config = dict(
    num_hidden_layers=12,
    hidden_size=160,
    n_experts=256,
    experts_per_token=4,
    d_expert=48,
    d_shared_expert=64,
    hidden_act='swiglu',
    moe_layers=[0, 2, 4, 6, 8, 10],
    router_score='softmax',
    normalize_top_k=True,
    routed_scale=2.5,
    balance_loss=0.00109,
    balance_bias=True,
    init_std_router=0.00875,
    lr_router=0.00145,
    num_attention_heads=5,
    num_key_value_heads=1,
    head_dim=32,
    vocab_size=12241,
    norm='rmsnorm',
    norm_place='pre',
    norm_eps=1e-05,
    positions='rope',
    rope_theta=10000.0,
    rope_fraction=1.0,
    qk_norm=False,
    attn_scale=0.177,
    tie_word_embeddings=True,
    parallel_block=False,
    init='normal',
    init_std_qkv=0.0505,
    init_std_o=0.0103,
    init_std_up=0.0505,
    init_std_down=0.00616,
    optimizer='adamw',
    learning_rate=0.00171,
    lr_mult_qkv=0.4,
    lr_mult_o=0.666,
    beta1=0.9,
    beta2=0.99,
    lr_head=0.0103,
    max_grad_norm=2.0,
    warmup_steps=224,
    schedule='wsd',
    decay_fraction=0.456,
    decay_shape='linear',
    final_lr_fraction=0.0,
    batch_tokens=65536,
    max_seq_len=256,
    doc_mask=True,
    z_loss=0.0001,
    train_tokens=645900000,
    max_steps=9856,
    dataset='wikipedia_en',
)
Below are experts of layer 4 (counted from 0) of a mixture-of-experts language model. Rows are named router (the router's row for the expert), down (a neuron's output weights, with its number) and show model dimensions 0-159. Each number is 128 + 32 x the weight over its row's rms, rounded and kept within 0 to 255. Numbers have three digits each.
Before each expert's rows: a language model's description of what the expert responds to. This comes from a sample of Wikipedia text that the model never trained on.

# expert 40
It responds to: Table cell and parenthesis openers. Pipes and opening parentheses right after a name or word in tables and lists, just before numbers, such as bases (9th), Espinosa |.
router:174098120145103195208135117150147077074131166127203142186075107134153156146170125133113142166134101149147155170155134086117147099143161154131136102114095129111130134158166128118102110137116093184099084149114133144090101096116060098098070135094148070088107060094209094145093097107157192074128121141106134099166113088193159129071137108137151082151097123172164148092112142163098130114105156152113141150142062129134125120113130119141117093121158062113084196138066099088133104112121109
down0:105173173176174077046113132145115151139085111137075119107165215113104102188084132141132106145126143160122088094141090166179093092138100083115188080121117126141099167048149154143119108121172157091133128149117148037097118155138127182095119068164124101163176164131118160131165111092044086144089148147121111107113083126079180091139120160135065139135135107135157141138149153094127160102121123175080120129104179086119126148135141132105131179145086108148168119125149168157112087120104141
down1:086184106162083100104169125106111146157206116080102123112155082157092120152125154147103094047135213081168123125127152164185085163136102077118095111120092126089102091073089119163131109076125115121167123149084146097146131160073100105062065190159101130092122125112098085154181123099128137088148121103130096158147112133080080167140180137165119135063132127105135141083150153069161186073125108186119117133112121117104132122141123129125148115112118135109136124140160127151047158114181137
down2:108130169145106163102152107120110157099145139106175095148166165110118100120135139076164075081066143118104156168100121135100148169123170091155068160140100137139157161105149115201100156143113117106116161135106152089153116112117188116100117166116146187062126110116138144159124147164147175124117136131119135186188139159136100079131197139174164169140131104121091151128164082107077104164196168114126205084083088114143142126130199195158120092085118160125173116135145077143118105200158181
down3:169103140159102154143108158119148117137154164121088165122131162152186138095156134190182088098133152153136114147154157070124192098075126101105112145122172107184109111107064181099181133160133100158186161103097122178139059156105114093140084126107106134138162136148190141114108055092147126123082189147163166106100174106121150087179164112127097070137083138129078122093154137170098083115142173114085088134169041115173123098127109151150154117155126140102134142156124150064173095157128120
down4:114133141154143130137092139098182122117098111104162170144153193167119081117148140108149162178095155122072152115113096110133056177096131132190092089118107137099169095126107083115126090077138124102185098109102167125060140146093116097099090130130116133108153124150134126103084159085092175092110149169135122136084129102115124139174100120069078058164111097159150040073123087094092123162102071104159160143148116104088185095141104078189136150114138134193168116161109115109126088120150063
down5:094110115152099122165106166164155158110165115104163103098096004178160121068119128139109102113125164133103090171163190057096127142110075122102077135170145115100110068110106131101100143131153112167130090104144136144085122104124076091126098087114129173140140126101169066151103120106160110109164162174152144083104102132063107128145102083109125142116118092082142136136153169143114075141144148089082130110094094143149177034108168095145153112126166107088110129120207184122139094104110130
down6:133127098126110099128097131161107116098162094134158108175130096126099163112067112172159173094177161114174122123173156121163123133123195142112091128157111112114112160153145085028117094152185143161106106208118148136178136119143132144138145114144103165104134157094144112134119133146204035124152106079120198069170109120133119103134137108112098139131151130137141175148192172183147156146144173093137132130096081167066119168114100173166142181093127130108099159146109202164114176138090169
down7:147153162103079152123164158198082121140075138150212138126130106149170088166169132167148140136187155184119120166127080144132172177121066153117176139131162103146142106113106125080126210137124143154094157170141086149146126134110156174103136123094118060146151147108068103082084099104233143144166151130084149150119155158163103146125121074125127126166125128106133149169159098158121181132056158143129131141140138178153159106100123174133130144072134155089176158140141108107116172103193116
down8:141122132093163061113163133134161170159088129120110135178128114129128130177128127123182100112126095135143175152126104194142192142127177123153152152137125106081143112140106127161074186104130121168135135065098125167173186125111154162160135111124202145151080184103118104103085141089172136155199186146115148102098131134222106165075134137117142147105168145133111099137131137137194184129199128120157114154154100177124045124102122139117130086151136101119069119109153117110060152077156172
down9:160171134089120161097135131112114113115081102140107129063116150164149124115107175122135112130160143047103100179141123104095149097053103100114110130132161093064090094092063118111156099159073099137135129110133092098097105135098120154170106030096176135152193092133099164137145145147066092174141177109146127148105115189069106117119147076081151175108098117130164077128198131106148166118132116174115188129119151114125093079138108134101162063138113171171109131174132124125102103123125189
down10:119153114100097094112126065082165107180153154131111152144121129123164061123105116126142168079155100135142176110056130104119150129145073117070185115086189130152113134173119117133169194184065158137080214131149171155106160134132122104148164123122161180201118127146085094093123131129114174148118179191174120128180193191121089123134152138152115062136122152147096086121150093164147147157115106110180090088153107169110080137143111132144113100125128169140101067143127153107165122141108142
down11:171148141090158098146166086156133107091087069142170103134139120110119151138193080099165098097123164158163140140082127194165095127156126174081198144076128127148114140182156120141050157105133156112080166147142161110183142143160199084123147164153096141137114159113115135101136125154134099115120104172177151174162177118134176151091124043167124110105095162188113174151138108152120187100139170129175104112167115175102165119110136113118129124131139152135156180132122118087153210066121143
down12:130164160125123123206178159152148049067129183169146120157121081095137139129134139143090126092119104083147148192052154110088135174112158138195098106159110174190169107101150134131177154150114108180152078172147100152131110097095112125194127156125144128115099153103204115167105100116220128096112106094093090131128145094164099171151132121132146120148131115141097169167147149168105067126074168100172073144125130111136148139127100177158144155148135106131094157135143157098074119172132089
down13:185144135126136161137105130146187166112155147108066095129120109116127164123146104089101188120116053085131130118145154141104159099117125176097171149093126137106060091130119143151142148136080102125146128025170137046114106134103093090123069101142135127098068120191149144137115131171096118122166146102125078151108095171133135087089122201155130152073081178092142118137143099102134131066126138112137137125185117119110063088116073092172174127144047107136138095117160116075089134118169132
down14:106182106122145116109155150149103097124104102190133157085180117165123149140075146183086189172179121080145170153151190121111153090125154108118128145159120101089135206080112150082126109178149111117143149077087147131120078102109128096118124048120088138160178135098175101190124139187162139124136133165079191108137136122141143141132184184146158134123131096185132146132174149130126085133165083171116120148066120154067104179092127166115173098111107171148111095116098169120068159108135145
down15:106066100155137133141147097126097128109135170140136146097143111138105105095050132151114150108145127113127148155119092108099175091096140196113099071152190109112193111201142121100100207173141061120111100173127133089054161139144101144180121127194113154161124124157136094172141148101183117160112128122110153084088144101097078147169119122129140159124158096124098152074088205126132136180169152100159179151120099127134131081141139108093157163161181130162078179125150190133167078112109129
down16:087151112186119158167115141108119112105135116111168069117123174103112129143178109157099123090129114138095100154106135119129101151132127163171097099141087159144141091117089092094153148204167126051162185134094113134091093160098106092116177154163108120101115102126123114182152115212221102045107133160137155180130167125132071137176099143144121150103146119105029141100144086138150093159161156147146065157129054126138127140111139196114150161118173138127149147144148112117128073170113103
down17:113143083154087177133175153149120079102114110190161104101127122112098121085139191154148147041214146052124079181104122135158122146107147103145132161128126063115125187130183129127097086110097099136176100151103087136227099100137170120176170100121117117128133150103138146147143146144122123071158070112125103106175122157123113129166125139169147143111129090143106117125095147125150119137153107128130132122110175029086137115105108153137181146103152165152221181148111168163142151131147147
down18:095136092158129112044139125111086193112099042155132091102117126140112113159210123162174146163144159163107128173157155209159132128111123093061147134150173120061100119122141089156099105128109151088141141078202146097133132115126072125071150136155122174193159113177086118087149129146015131125123146131133167084123157129126131125125085166159146195104149173116177151139125182096092118088118083141130153158154093113124138101152154113123149129134141136150175133094143103118146116090136116
down19:135144115178164131139088141122108154090130171107134149126171136057066154143144132124138139095123096125154164095136179176125150107152115187118149095143111126133220162138125111173127119152146080159061106108118130153112100135144148094143189198165116117062087066108107163164085153141216135125156133116106144107153109161101083156119076125097148173113160156136101125137177066192107130167144163066156095195126090118108073156144188095107140130098110122184110126074150103136123138162110121
down20:102120179127125119100175182152133160112066185107152100162167175106172145074112162084148046104114111105133171172115143164072112118117109106139178082132109122161136171105119091195152180106087193131142131160121140159090146111120101104142106132137121143154122145094183152118169149149072162175133129123120083137123131068171155105145164114111128146168107066142111070095132062133151162133132206118200193109155130139120123150141161118092142074121169100147114125100160102104103185136099179
down21:141099107052134138099159110090131179112107082158140141127117127081101157126055149148092126133195125127136162124159126079077073172157154107121109139128089100079091137118134063072086126183185134123090191104147127090102071077132140160099120105123160204101165114121150110155160120149132108160144146190082156087121142167071149133141168160148122138149127127103128138141159148152094119144178156092098191100155105193103103206109125103129174092094123084135143099066161185108135142130129129
down22:124100109110140092116106160077083173196089106112149063072144120078132126168109131125178117093130123102119083110158089165224109072079107186090121170083095155136115169185113137077125094101138116142091118117080151123120100129162068110119138122144069132119132183084084182136152148156015144144115058148119185108100113151103141143129156113160147147116115123062126147104119086116116205133172144127174105159173147123135111129142097113143111111100128151131135135118116197124118117148144149
down23:088160100123121155176104153121127117098108135155086199154155174125119117156102072156165162155127128165122174161124140109105122099127126155189131147111167179108115104159108078113222134172192117146159147064129117147098136137141094100126142095135139130152152064137151087156081143132055159171117217161116154083129105091109157107168145164150122110080128134164180082113156105145085110143091108125138143149137147189065115113141136182062143161145127143191173127147152149115099090165169182
down24:135119141096120162182158084096122156107126091115145156177130138184161115090067125172145103105189147120137139157142147118122077114178158127142124134165169113055161122174127107103165129120161103159044103127199152154156086084121125129107102079140155083109162112095113094152096068092186107087135134201092093178141087101136177163146133113114085164119172114189189140135180131101161057120130067161130123153110125121107114200132169089129144065122146138136096094144118129103124170125134148
down25:128179166162141111128107128142105167086137146109115178156109096124114178115124129197156164128155158134146145139117183162122124136107102116133126114092129097149158145139114124153164097084142126085083180108103124102109090138081129044164139202166130136156096105092164092139167108146228140109143153133155093134159168115120132146177139199139112130132176130129116153125136150154128152131133187063115137074175017175127122119151120141181081132131139126187093151080164112138181160209134083
down26:118102111135105086178064162125091175102132172103190180175116136130131139131195123122105065102147170172113113113114110112102087155163112198138118108171113176163190098132132073089149125165098136147125131190141137112116092157161146152165153169144104108113113188104178137124109097123171122137098158108133114196114132080172123124113141101121091121133070124195132147120137154166094127138114209134123078108075093131121151107131084188113133104161126132122157133250099148108111163134112086
down27:157108106072119142169155109153094186112166147096170129115144125171094130146139073117121145152125127177156166138101094140127109160142167162129131139119177126129114116185067147137140161128080082152149114097178089141156162065115125163081102125171185172133131099142134107164067145149067085149137167161131133152175159157149100120116172169131127178117125132108151089159166113137116150158154106190116121147184158083078062178143129116085174123115173148179069089155162204139123123047165156
down28:127114112191139133075117115169166083212137075218091088097135080154180147142099092138124178151179101109164132133127100099143124170102120141120156181092098132086117104162141189139147110109118094141197160105071173103062133182099176057145145157107148145145098126092125125163122156185139210109199140130129139135171109128111111159125152130149102145094082127149124118157132115085119131103098115118142117184146166146111129075084097100153148084107115123086118151052116126108137086130111120
down29:136104120117127100145093087152099224069180074113139105114105118171067148114124115086121185124115148095127112104091145173141183124150150138128212162119119082155105105182080118135141101128113140087106133153125133079056165125114023161167116203154107143152138154143133103169184127108072107103133111136141106120182135148063085156183140132120085149112162071116153100103107131089136127152117126169196104130102119073118166116178123074160131100150110144124102151128140136114167161131125165
down30:127133128174156169179162109172142053094149168144156072126130067094119117075101152124078168069100083055120142143113118128118152141118136210184124127140132145093163085150145114128115174147073077179121098154114106156112166075096122086146147146142127160128053129083144135181120141115239163086160118117118105156130101093111082150161110087123167145078136111122086136117104131136153098126114123111189105130112078097136171118124135112153137127133169113151077176107135126088075092179106127
down31:116122107104061127127162164105127128178100108068166134111143169163133101134120155103123165140149167085128106156191127054086169116079133107108123165133131125125099160141117069123141104136184134110101082196140117164107168179078145139092130057096089130099129174130129067096159126109094135041126154077160099069066098156080106118155130156157090179146116155058120111137068107118161098118141126130100124113081105133186131176119183175130136173125133143121186094189121125137140100145137132
down32:178087113125125110144126102107125139116174081183094110123121130072169118070179090074122135125134105123117134132074157125211106123164173081100140112128168091127081109158153098085153104172121163109114126125174179148117108179109096153117104094125045100091163159159086141123145111122049179107127136147122094153141126178105194119131143161115149179138154154163186163144088157084120067123092096137097118178105204099124140119119135111207134123149157123107119138058123181100139128102088145
down33:139135107094087122198182212099124054111078110168180164118083134109144092128188161151136147103130109124149123204087133121113098110083127165171085113101166151108156111187145120059183185142132089161180132149145141171166076109124128143146148093153132074140116116107182105125128136116190097167132145118161125110178170112169144128095143147147151161114095107147117114117175185137123154152113081155136098166111132095097125091133123144046144127131150169163107140187126137156170131080155188
down34:199086100122141184161183140160109089126134195102110118096120154154101098092120096164119111097122147122107109095154131198161146080129070092130132144113187138130195127148158178120121163155093120130122129106102135143174172103156180120140156097145104081140201170119076177083145084140215139159113108068140153118115122171146109105123176125112128138110059161191082166153120103156139107090127144126112132127142150146151133143101146165113146103108118122109141104183065127086102036159121188
down35:136101145147113147147140127152150110151074126143184146192109155112119048112100116106112074102142119119156149071143124080119139134111179132130044111117175126127107078151106103154068119131120126125135090069213122149088078140131122209099098083087136177085129108086129111118142052105082162156154146141100138111128145174141154147095106154135164141153130112120074083145137134107139099118115081113084137091142131140130110052136126103150133115167106144077134080183113115078098089030180108
down36:121105121137200086080074152163123180158135090094119092171148138121066130100150130094160093186100110134152168053147131154201195106108177186061164166111084126145062132152088133119059110107116181133078078150134167132102162147136099096093123184151116125104147162101076167136127137112070145099181118109103170174058071146133127105078121143143156143116180150141128129137110114137147145081122173151121146159164134181150124120168145144125131104114128122097117094119142125120091172083134135
down37:105107068117041196141107142120155081120117120144126116139141099196110125108110088103197116101142137079129130137126116121155129137150154117162061138132109153073064137126127153094129128104130089192174128171142144071166094133141109035183085176065157065133110088152153154100150138167182157103121166121109114167135133156120089171087104152174104140134067131118122214131180089110132116089154147140131188120105161100165141098124138111143110137081131116097125121133192153127131135128088178
down38:142123126131123099075115174107136173121082134145072155137146150159132110147145117168182157218139140129087118136150119124130134133114105034119167113146160085088077233089094158134135107115164196103130154084091119105140110099166141115118104085109133122157178093139122148091112132124019180170085176167116120089103176136153093098078146147153092110175102123117185116151153135096163122124144152159068150144125171122124081136144117112135170136088098128159111085107135113137095134053135154
down39:111142186133173134127087159130089178123149098170085141114154111164114137167096070156177149188121075036147160128110105139096116120141182101096092100102115153172075153117172134140060084067136139071129109124131136081127133142107111132131119146126155155104133118146126175122155119131052118134122140167058126146088115129124168151180109203093196110168170089157158178126122124129148144142109145147147067111115174142108108165177129163165136168106090139165040074139096116117102158131152129
down40:152104140164087119141156099079093037125073134159151133140138206128142046167101102142157234139119151091114102146109120101135085166113128187143150099111131127116148134196129122088151170158164132092159125148153145096112089136156097113084134059114075108158153112123139132211152111119100133163045151137138148081189177148110096150108121183127152174114134107160126143138146199103120130162134103088160120162124124152081118128155108117129162148102155151195139109171113116102149079099128128
down41:132150134180138169124103081162089151140160205073113071157137115165089142182131100182128113069116084140139158000158103167132132167155141117120146056144102155112142134119166130154129162103112092112107162122082108173103154112101162095124137179133146143131099167118192149114141110111192141139141170149112109175094097086109148128181141123102142089068189151109114074108144069175106108105172108119113108132162109155099096181124113118151150091122130088133129118116090101078127081140081093
down42:106122125131130141043072132126081186136115075117072138079164171157129122166124104109174116173125181159088094103123126138169086086112095077109133172108104078122057146120135161138106086095179163073131129124157171121113147168160125158105148057137149106158223123102050132130157156123030094116134107141113163114101105139101192094111104156114094182135137132136117116103099127090140156076149134157072149117093170139134122111168163129090099131111100152141121084096119143169124162097131117
down43:178149163187106130109105178097051130083118151099075076104173122132113129131135098144190161137114066125116163152115162127102154097119134157104130125138116103063160119160092130125137159094151086131054075051137131147171164164147086093174152124202120133170151106100146089140109135134060153070156144113144158107136128135114057138192124177125189167117148116124085121133144082196172101124148126125180122201122144125130115101124151122132107151104117147164137126138119157094047164151094119
down44:164108206119130129093108100074116099134109174088116154102166155157138122184128124156147191136126132119105094123130171105118122144175121031094106094104137140120141131097180127103095135154155214096140153163114189196108141144107143119151064127070109120151139143153162135121133126114087120099077147168142109081157176106083220173152123127058087141138144165135148122119095026119118100112157175123129115198103153131098167183114170143146148124132082116127146162116151133128139093136114092
down45:142122085166124120105158229084191163175132079094102077116131104139149135126205088159103166141143089110120124126119157091156103135146096114110070162096162124122087103147144160074143085121108133148163096074146124130179128095156105111134096137097115108144100127112164148091139103124088157127149080111074085167120074148143102061150103126166211166123132122106096144127132114131149102138129122167100104127147166138065109089119164157117099113048168087152131142112103133132176142075115236
down46:169116116105085132235220149146140062091124127178208147147120100089182129087135109139121111135146116141174121162088128115120135120145106157161127080090139186136189144147179113080164204126083111086132125123092123157136111111172135132142149163132079115074105156150123139151129130167194085130079152124142124116198139111125090170113113126124154081117116072121125139142144161174038116183075182096134142122138123125093166121132156106141147168103162181115151119129131163121131171148154139
down47:168190124120147087109075149133131189118120133099096156096094158106166103108098181118113183129151154102126127121154119129112068139120104176149199154075163125132127192115079145146241090101156140074115115109109080112161076097217085141121074138123166157147106108152113138170119150101100152138113136116066125070104128142099073125152116125182142127099098098057136097137101101114160140116129094148166140070164108090069105150158150084130197116184124107133135121122145142142167139135135141